{"n_layer": 14, "d_model": 128, "n_experts": 64, "experts_per_token": 4, "d_expert": 32, "d_shared_expert": 0, "activation": "swiglu", "moe_layers": [1, 2, 3, 4, 5, 6, 7, 8, 9, 10, 11, 12, 13], "router_score": "softmax", "normalize_top_k": true, "routed_scale": 1.0, "balance_loss": 0.000801, "balance_bias": true, "router_cosine_scale": 10.0, "n_groups": 4, "groups_per_token": 3, "init_std_router": 0.0395, "lr_router": 0.000933, "vocab_size": 8192, "norm": "rmsnorm", "norm_eps": 1e-06, "tie_embeddings": true, "optimizer": "soap_variant", "lr": 0.00782, "beta1": 0.95, "beta2": 0.95, "batch_tokens": [16384, 32768], "seq_len": 512, "train_tokens": 264200000, "steps": 11345, "dataset": "wikipedia_en"}
Below are experts of layer 10 (counted from 0) of a mixture-of-experts language model. Rows are named router (the router's row for the expert), gate (a neuron's input weights, with its number), up (a neuron's input weights, with its number) and show model dimensions 0-127. Each number is 500 + 40 x the weight over its row's rms, rounded and kept within 0 to 999. Numbers have three digits each.
After each expert's rows: "mostly gets" lists some tokens that are sent to it at least half of the time. This comes from a sample of Wikipedia text that the model never trained on.

# expert 30
router:503507447500530465522511483503608429537551489571435438497473506514444540540491461474528488506481553457498518391543524518462484559484471513463507465490562520525438470504576553501487434558517471503458466438464523486514512500478515453465507486496579485501526520464444522547464496484564437522503464497410467480613528542635551466479529480533497507483512487465507470518472467452485477484478
gate0:490487492434547501512561450507480454530511480511511433495515520527532532520497523389509426475523414544506521477486460486511497478433474476579422510496422512504489508438532522509485533393502493520529442487551606457480523458463466421521538598421536488518521436497534522497546464554534457501441506563442480536476504532515473487484460522507539473529502482500479471460503573431532509466522
up0:429530478521486496521508461511548571485515498528491469463564533483536520494520558531553452505439497551533535416555450466478557465497476441514455501397505440501522489516464469513486523445512530596560523478512549549457506542515514580489602495492490431446519529494564546486528391547467447474471529475511546519472539549534559547530482470554473467517565562478491523488487523457498543496504
mostly gets: " role", " title", " version", " development", " area", " species"

# expert 6
router:467541458522382462538431549447523510463440541575492505457563534444447472470446549472445577480474542500507474414584452526507538436459500522501408477465486497445472450528527495513495511479503508571505490514470467532456484490555516488469503484471511559457459451455487514490488470457512442400480482508499456504557570532465537500505464492540464484506485542549416503471454508438478501495495
gate0:501500513566516437517446469468474563505483563518519407509573515578522495440477530488506499516485458450468556438556458526536483524545524456526513460555539469467469501531540499454541450504436517455486540464543479469504614403499466512506480536492533575526491479454482452542544501465529529481469522547468455458509444437588520492504554567525521572457481495473537529445525548475495508433496
up0:476491503484551508509468477597531465491520484499531422537491497472585569504474517517526541554459507470446413522449517536413499460454463432532484489539567492547511494574480508511438517463506552512458467511450612545452470488484504541412510470503516518489499487541442478449526556584460584462437517499440565537514497521527516564479489440518517522474520488457532504528539451478481531519473
mostly gets: " which", ", but", ", which", " they", ", he", " who"

# expert 33
router:522475430545517478469564490501505499510489566490562576501575483467518502464507452473436493428483545559514507537401539475455505399473491548512503574479517499530531553475459582498502500490536499480490501507581503514559546498535462530515472504456535461439469501546580458494464480507554576546514491567428521542537449506502577474544561496499519542512558417504454535536468520504493466471473
gate0:472564494473503512462546498501512534474524516521518539444484533467485580535556438445446515529491492487461454493561493464506490539512418481502538498607481515410491605546462554487532514467450524448517456525522491549469445471500465477542543541523462535535503535520448480519539507446556501477511550483511505448475561462557475435499534492508560492501577545473410446469459539591496438511532
up0:476567449465508472496526492505525443521412532449571509446463491507453482428520458546445505522512468455531472469456473382478487560501431440463577523535508470424468470493479485428564489452472487521467523463487513462527456459517498488494503441551482467489457559463487486556526488456524485491521488514520522566496542512519460450505492491385533578516538511512484561536554484406524480451498
mostly gets: " dec", " ad", " dep", "′", " dis", " go"

# expert 42
router:475534512470593517426443492518432548465502538482530504523429506547459525476513525502435584491482513475493454472476518491519552449503489506480576514434520522449461556463464528518475518503569497552464505528503487548500453505475481558546471496493421518468504497442467560567496466483473483582506452454504539499434572436516530469532524516616444479549490542472528440431527462430521519521462
gate0:462489570541504522498514527554481428505583379454497478467469479473478520546546531456483580435516496485485517554499561563492450450483505487496538442514530492511507541508430497557557495487531485491417513507538471506518409505440476512572469500516432474487567462521482493548550483509475420543480572495555537588513526493470440541516455476477525497529440504430458526518503451555508511477523
up0:516444518595491548449606451556544551527509434494517524514532453561443540492455486543471513523409524516522506477400470506535457554506579554497555488459517535491484558497440494512517500526492497469553502496576523542551510509507518479500469488564466477443433560479414512535460460480465487494527535469570493519501546471468509579514499537475481514548428521426465566488466498506526509521492
mostly gets: "á", "é", "ó", "iro", "án", "í"

# expert 18
router:548530486504502517548511484495524521489485482490452574514560498402487540514487562544537458546489530522536497522538539561513482420543523498518505408525484502446533444447407436514457483513540484487574479477551435563514495546502577510455524523583519457530494470509492502526499452457492481553483466471431559619449478532493497529520567526440515478493543457504482458505516442566480538459536
gate0:509483498529502540439480504543507531479520499447436508440507499470563548496540503560515493556544486513504498506479559526414514515494604498523466453588569554472519563557491488447460562499490541446506515506482549493544499477511522604515507581514577513486518520518477483535508491455527472500482541500503543517575465464465520572484514591407524586543487487499534456448467441515562499448518
up0:502552483478519486465474502530460531474491476543482571468491506495426551513527549515543425550522484500502435447559496531518523440488544508514529500519512542531562552595466527559524499410587501512502523500505548496572418457503532531506479602543528496510498515520543455523550516526461572554510529419473466528536527508551539565485552566454543469487471507543533459528594466526504487443504
mostly gets: " No.", " | –", "|  |", "| Total", " | — | —", "| Party"

# expert 4
router:488511465632509445562507608540504468508441532528478483446470530545425411528532601452451501554483479511498508444553439515521486439544527413484569499502486531472539520483503531533463519537494474523546492517556504493501535596524532504513435467490466545490506485472500504567489521502519465523486483480493505457441484497521593532496581517532504415472522531485477487464540500459501503554508
gate0:510437516502482560479508567514438493511571440502502555518493548454494538442510479534463503449544451481503489529513536428474470413475542495474506473421506469478542554523536546465526496560466503501509481459542539550439486492456524527496465569504532511516503508498442567434465422527480450476486539509581530503443489468474501474433511568533445404556575582464479532493434517497480443479531
up0:482536501493499483543466423447561502498458438496519474510500495552623492598530441437529506430462487479466546534487485547523545552503519544474512512535446517511505542404462523484539456467495537503506489514478464442556504499530491483487586565540517500480546489461484443488515582489531480481535451545499432458501486540541475539560510485491506574523451467560510486529511519463448553569596
mostly gets: " JPN", " Jr.", "ić", ", she", " Joe", " Taylor"

# expert 54
router:474468497398426505508507504481575550458475520574511575469528524486469484560513564514492515443539499529550513463471521471527569509467520519515464478470503550414530511464491552487531577502580503522449492576486534525532385500486528420502468530431489462508482500498511532528487448485559454504460510543499523442436479543479518448466471513500524496448469602528452537441518544463459540479475
gate0:507509502551546468494553516479601519513501513451515496523504453506502509448530530550543531440499486515492519494462466510516484498564454512550490530482565448522499496591407496470527538545556532489535493466450565519475419505470562552493481536533495483415495530521534494592487549495581426520450447448512541495461473492540449470469494536538445499412421467422500529482537506445578492517507
up0:463497547506538528514501485463527558479501535551493500440566442548523584418503548485489478539420457496466480496574447494437503491527506528535401485528540500559504515557487514514492554538526476431490457562547511473483479542464436464432475480544547465465443538491416496533464465513567495532494455523500464477480537562506570502543563452501476493507577506499553543566460580509539502468490
mostly gets: " to", " with", " in a", " of a", " from", ", a"

# expert 1
router:473504475532533532504451535508547514456538502525449520439573543460531487448462523502518554454393487540451472412538496514499501446486472517500442478518489540470482496510506486526542500472541484530488530544529479419439465501399510471474444507491569502399470424464452480438510493504532502453468503585475522531415538488463486501493475491463493469487490500607403499506442561491493513548463
gate0:485483553505468539448495510520494501492518475578484495518542483564513548523480543494514603562521538557465545461496512493455518475616560586516555515526517475501524522481470457460590479553422512443508455517483465491567516466476433537498519504461524540499564483468528501458489515570476546478488488530495462496574479397585459489498505541490527578531424461540514510475487514487473520453435
up0:438531556496527525475479561466506473534446575545473491514498475528459482520479501508556456495569556494497473520528510491425485458472408447532515439481587410514469495518564528450477524480504452442523517516508427470554463527447544610512507541551496537488428523462483518449547451500459518446556474490450441459529472482525506517530452448476457507486484558497440527559465578510503533463495
mostly gets: " was", " were", " also", " are", " is", " has"

# expert 16
router:470485539521422533519430404467569490470471479470523562534519455471440545514467587497504469453571467535513508538516518488466489480498440488451440550551499473511518472467477511437471537521507455556453475515475432528545507507458471556524502516535549488458526476508568509519524445516440503513442524610466512522543451560511530466574543453524500435514553477510573544504491505486536582562515
gate0:581455453507569463486521512464484552518572496471476486500597537476533551524556514517512595434461526535445463494511439499510523532529498545525552565448534544547477522477502475459536483468508559566472472473548444489452531546480512474469529516469503510483544458526458569560523558407492489554441494498418518512511469490491446523447496568548524510470413534471515522449490532501452439472540
up0:489531549564523603543565481535520459508442537500508510552449489517560551511492530498496508441484593493468462463507524558491498516466496553535539570457517458525547507478531510504516512475437512502506569535535518505604503573521498479563506621449511522521499577578472518460478531529493484539534514504474466447468496547493501514472443456577546384441509466481532503525467482495513523516527
mostly gets: " | ", "| ", " in ", ", ", "- ", "; "

# expert 25
router:490485489478514477526371523542499504494464527412500470487469481537451503537519527523428587490459489499554491416532452513482500488560484437421551564493527520451446491467509536466526548504493476497531424586488486581468471542502562547495486489485461457476555511523535493467504511446459443558482491413476482484452513441567525495506478511534458449483450545495535477499487405441525545479483
gate0:541480557538526504559490521549455442456547438571498455484416561500523486592514495535440468506491519495509453566472502499558531508572460498528504478466502515506462444453461521513562468505510474572446484507533520519517509504490469571445513536529536544431490442461572448397449564483504452543472498483527419565545497461541481499492467463568505479501463491422565517516500514456475464530509
up0:455491491488490528478477508465556500491543493509494531483532536466495524602549466494453391411500509507561499500517486437510496425495456514455499529519488444575464528431562508517487551540527550555508471557537483531525510468540500490432557454501557582481504440443499529496460545469421469447534482475495558554443518511504405508501442460578437511552516523486432476463494507482524461519517
mostly gets: "ić", "ini", "i", "idae", "ka", "na"

# expert 46
router:442566449533541544512496566452547559524459539562422468387454462435499554443558533426516527540509518520488486443561495515519474554470491495543520470478486516481454420483539508512546508508500463503568502435489533483452503543487502484533476478498481426462529491457484493455520482561521461440493464434501487579460471469464425470529536492500476465499464538523490517578535484583572486470499
gate0:459490490502464430462569513474564552451448522520503500420571552489519441504481428416494497532441457558469486470529556487527507486550550477490517498491466498512543490602509498483446450518457469534494516451514552516453426495541527502451479493518500493518523560554589548497445499499510562444507440502518516437576433546466498525485451600533524522454516463529489509540529462520495576492520
up0:517440497540450490481452535586497474473444480491460504476429489508521491482546490526520485476445462505519525497506429453466440517545567499485466400540494462520460451464562464615511489464450462449528488542570498452514487431548412499512470505543572440448468434519473492529511552502539474518491446437535494563495511489529522460506529446447516420512570481484558491544541514450525510500486
mostly gets: " years", " year", "990", "022", "010", "008"

# expert 52
router:535433517484472551490529480487521479499485481451492471494568490480542494492511396555523512513478540503475473510508507525549444499483458559490467544506492491518477439511526467525490574502513549470554488566405416532563504445508488544481537544481547554457500464499515429572472475456525454536489428484408519516566481542549526460601531506533418515478529464505567535468471519512581570534511
gate0:493500494493488522538512502523568497498563532568472511479554542547489503504520445526433510440470536490467465532526511530581476525439463508433490470432479530474494565497416471465490523452466538511567487461540517487540574467520560468513517616562433497475491456451489464508521569537437422532442498523494491477451477513507501503492485531506555574517522600497534473505503491504453575405526
up0:530444530486488578444502482410444469516555506494497517470488489439475543559525545528505562502448465443473507408484520499477474533527509545567481421534507595413450543520560548442532471483508439437494551442555495562471542527508485499533507529496551507543488485529509604434397496475512509522537489498520472553471496502425470478506502507524451480492521510534443465532517474474510467512454
mostly gets: "| ", " place | ", "a (", "| No.", "| Year", " (born "

# expert 23
router:534486478503529437481501509441528469537482517524516487468454477461472572513543488525533498554489534444585495449496476504437474480514447473503582532508508480539506491485551525577477409600524461514463510493446476448577562569500479537423447484485522508533512572466495488469448531504469492485532442485490481534573476506550529473535540525487589509465527528408561552455431471492436532463475
gate0:474428499606462520557513468506443472504497499551497555491558534556454522508518500572590482488501513437508439564481519479530468531488473538510474546474501550484510482483468475515482535457581542455496511487562489495549528513502536476494519535617508497511433501573486537461527563509485441569532442486575458543469457510496524452405496522489544441517490442459435540516489567491562512511501
up0:443507425492461521502476478481446503586543521508498465529478526532525581441456499380492487521513494585524429444465549529467514444533569509462456516546488444518576455499505488426509528490488531496440500533499530451407458533506425479520495497607549479573513506539506527518473451494490501580489479514544496519548484446488581500545459499499535479518513567484546497521470519479496534450509
mostly gets: " film", " game", " program", " act", " book", " show"

# expert 24
router:537525543501567450446509468493565557575515541587495466419568454474536498515483516454515485538452450482466525491488387546421472469499468506498488492509522506459548498482506530507524476453502507517530507438498539453489517564510474420501487546456555423527553514477503486487482496509491465489509417536455498515467476506456544486548542547544504512476578593460457468424524565501450580466485
gate0:431520461495530474470493529544435492472532570461510543537519424524566534488504466582497482511543572472461508495546453517494421520443505500576443495484473429462459518552429504493477534519480513429477463528491469469457455502464489377437545521520566504519525610500436508471522478526503542563479493497529465518487542438493567491497529498466430452481473522457467553543453477460486497504475
up0:464530580543428502501517499555520468489484470513515504386477585508531513502575401486453516511432586506440504540518530509511454468581521581503437594508573523485452494502531466557531515483495504574532471509545489537535465500529519526481516489523466513500505518486543414524564484460541480529554497577484490502530486467473478487521508524449463513523496513563577564533516465457493473563514
mostly gets: " made", " played", " used", " began", " held", " received"

# expert 36
router:528484459543470466512476474532520471546371488501417506513515472533535573467466554530501505501506498493541497403524452551561484405518440493524519509478418511491478496484494538547481512523572468463526453447538519504476506533528494477503480421472501478488480494504578485605528451517508473480525497435501506569441481487557525479511544446541499453512487503524538427571506421560583524499523
gate0:537578531566406475486555511487467542494439472562553475442488520478516447490439511489488499488479440463525509490569551472574497531538532436482519577494488507505475477536496469476532496527420512502461505450510557570492442456496558471570570592452539501473566502487453498471519450586465533476479538548446482506558499515484464427506483495495445464477443454487456524542522465470551483455487
up0:459590554501523516501574475526439576494519481542411492454439564506501506556491455507504506582413547483548446449508544640552520504484517528487458551513504558533452555489479516499492545512431506524512465465488487511460535542486548424536556525459501508518500505472492519455454474531463520550570494477509534407504545487492527536547528509548518416519523526501541522521456510519463503533511
mostly gets: " there", " Japan", "а", " China", " France", " | –"